config.toml
num_hidden_layers = 11
d_expert = 192
moe_layers = [0, 1, 2, 3, 4, 5, 6, 7, 8, 9, 10]
init_std_router = 0.0205
learning_rate = 0.0118
Below are experts of layer 5 (counted from 0) of a mixture-of-experts language model. Rows are named router (the router's row for the expert), down (a neuron's output weights, with its number) and show model dimensions 0-191. Each number is 128 + 24 x the weight over its row's rms, rounded and kept within 0 to 255. Numbers have three digits each.
After each expert's rows: a language model's description of what the expert responds to. This comes from a sample of Wikipedia text that the model never trained on.

# expert 20
router:124092140189139112155157152150118140132125100125144140093139168110122164078109123178115096132102121129154093155128160117119134152137119134098122126152104129074146138153152102160081125102103137095156112084128107155111129098103171137096146133129122120103116095135113150116111077108137122121153115126125102090130125140126187084090068140130152133117143158158145121122126144144114110180142144102108113139118150119168101125112116107101112143145126114142106143113106153138121124093115163136117119116123151187095130112162139131127098099062151161115110105156135137176073123106131138140
down5:117114151114194123165140153082084118149121158154122131146094109105119148146141111121120146111120129147150110112156144134107162131120150112146145169104116151096115082183141139163154131133071089160137100129157144150122134133119144136113117110110127116160088129129101127131119123094127104169141084119183128147156109154088163159143134155128140154133110122113126110129128119143107159100116092099178097141140119139142106146140111140126125133106092111132153120172177187122102097073115078145156112119100153163160117105119121156149088107121139137152092103154129127174131138158119110149
Description: Final pieces of foreign surnames and names ending before a separator, like Shulg(ina), Kovalch(uk), Go-Shirak(awa), -berg, -mann, Jr.

# expert 1
router:156105144140172154112136144120158181124146093138119128124130145093121160087144114105143145140084133110155117164125113141145101137112134118095114131125102103132163150185144123123076123119123112086145121134152095135108127063079125122140145104149133098125116123173125135152133067120125147123128112092118139145148157144083153114131137121143101135116155160130161155133162208137156123150144137073125155123111120121168139135083103137096133135146167141130119120104142145182099134091099153113138101132103154152120183147141143123129095148129172150148136124152123148157124164116167109115
down5:127134111134132113155099122104127134148156169098086152123122119103120158121126104165080131156119141118111097108100115142081127137146153132131116088113102159117096146151162149164130143142159146143150131156148136119129111146095129128136123095131105126083130123141157137162139093142160109111119151082137108140135125144112179101128088176124143129099116177152074145160160134088147118123067123141079052177139135101115124112153086159134100134130124059127157130126154146095103117141162112128123108131108149127143124109144118118132128150101111097085125128160126123117129095079097137128
Description: Line breaks, table pipes and sentence-final periods, often word-end pieces with a full stop, in lists, tables and section headings (es., ).).

# expert 9
router:127114104126145149107156152123143160149134099125141168105133124109150131087124130161113077123131115134126124147136107127172139123090188132146119127147143130127137149127152129153108145102106139148084112132131092164095089143124132174120144108138124116104145125174092150133112083128154141139133141087096082129157148176160154117108124187141126133134138148132137151103123143110143115171153172134107124150107171166143143115132120090094120147117170146128114115123180115148108173094082143102107122169074147175108132143154114122174104124113120137111105119173152126164129168080128113128
down5:135146127161124107106120095162133133116144135180143116156083130128146131150093130123084120139158136092147132172140164153103138117111134131093106166119148128135138132157135110178129145160150164099098179136132156116163199130122140129093126142126131099150171102123143084166125109155111095112154105111113137126088085133124055137134142099124093116139137129143153118151093157120157153125167132138152102113117090120140144104122106135106145072153125133161117128106114143131138138135148161172079094116136161184162119145123126128096112123143111100133140136121138133090080148105139107145
Description: Connectives and subject pronouns joining clauses or noun pairs, mainly and, or, to, but, who, which, he, she, they.

# expert 13
router:140084124145182127120120098143135133128116100138110135104117154092121115099087131138163125124102168105135102176134160123133118114139122130131121102156131159062156145162128114164124151161128124110150113136131117148101125117119147162088104119142125132110144106110109164138122088129132128138175139116120083090147150175133184122124086174185109129129148148190129152123170145148159094182142171114102103163093139115191137143091116091120164127125157099136115109108137136137141127097125178127099112123124139126088134137124114144106086128132146125148090107145156141156132132113138119125
down0:145100130102114135108151125131170125118162184105145158127121171142078125135107137115143137145155154132113118111092147138147152114135104122107169119121129099161165120146181140072138119146170162132107143119078144141142136110131128112139134146103095131093112113134117132145135139149150130084169123097125139136127115098189132122127142137168149109115143132108119153175138143170151121095108149168135122140153169131152149106135091168133144156142110153146118143144088099136136158135146150160112119120089150120119148130081097179115137112115080169083139123147181163147099087125149154097
Description: Middle pieces of foreign and unusual proper names and song titles, including accented letters, such as Kier-ke-gaard, Uly-ss-es, ü, ø.

# expert 17
router:123095139153153156156147170127138144150137115146102144123169136123121156096135142139128124081105083103137111157120099132174093120091157144136127102151140125082158138166164137149124144131113154116123163116125109145132121100148127153073143113149079105128143093159133157113098086114150140176163154113108126105138167168104130070123092133165106154100148128178116131127140140153164118126152152095106120128098135141167103155086116133111077125121157112128099166089121164158101156120105119093139136133139166152117157144148123156147136125086168159144136105122143157133127134112104104139
down5:142169132120151136165089117094131171132161145129160127118132108116108135085101172126032102174138085087118150121161135133099101126114128129143105124149143147132150103126155125104132083118157119173129118148136151110141106093138105129139124124142159111124153129137112118125153103119144099125099123108159115127125143125038150088118141133098152138121097126163089179123172085091117146111177162167117157127140122118150086139153080131145154110155177141134167123121156129125108105172118143149140143126087136139131118128105144146115133133148147118121144127114135115128108118158130146139
Description: Commas, closing parentheses, semicolons and periods attached to the end of a word or year, such as 1975, ing, ), ;.

# expert 12
router:128109115153145112142133120153183169151115118153089142100126122135126206098100142164155078133109115127127072152128126128119097134085122129127116104143127141078126134151162136151103136122129128093162140070149130144121132130128132154127113128113110075148128126126115112132100125146170146160110093113094101143160171124118123128128139145132106128134187141135141105096159143184128106128142153118110127151122145170176112125089087117144097146117129140119101135117153159133077158120099150095155131179109136170132155143160099159119117096123184132157123139128143140130118163094131153104
down5:129133116116127090139085059099131170183171187138102127090113142115149104104111097114123118183186130135171167170123126144112144116167117124137124099163118142142118136103118116158123179116143114141087113115092113147095149122157133155136113079114175151112157108145128095100131131117093145148131127115051128167119127089107115119120138147094160129130161112146123123139128146152147142137113114157155147129123122157161181110131149131103130132153118122106103170115168110140123140175106155174105143145110170103157134129140121139140160141119119140149129124123140105124138135127117146136
Description: Pipe separators in tables, plus colons and delimiters in infobox fields and lists, such as "no.:", "Level:", "(born".

# expert 21
router:157088100137131167140152137136143195149123133141147146120162187094084136107132125123113076094140119112148142136166136136133093153103146136093111107130124111109157146130159098160077142128100135106164137120149095150086100141132123130083124116130097065089153124114113156141128110107129142132135104128097111146171134116108155117118142136144114196127153143137128137115145121162132103150170140121115100183099179176129098126106092095107140130088136124151123159101160159143112151107127130092126107118117118108089122121135118143135107090116154177102126085128134129159135128104132114124
down5:116096141127136114101141106176092140113100122161138119118136106133103114122164152109144110110091095167204097106117130148069121143149161141174121125085109118155128133137123118123091093078158099111134122119127114134136088106135093108123147114129104116102127115145123122111144164154073106114162137156115156131125129153152105080107099148126111109129142099149114140099117055118117135135123105093146121136126159114131093128166114138119192078150121107146135120135137169148137171132117134095123156087159136137138118112177157112123139118116102102106105115147123149143143088160129100089
Description: Determiners and prepositions that introduce a noun phrase in running prose, such as the, a, his, with, by, as, against.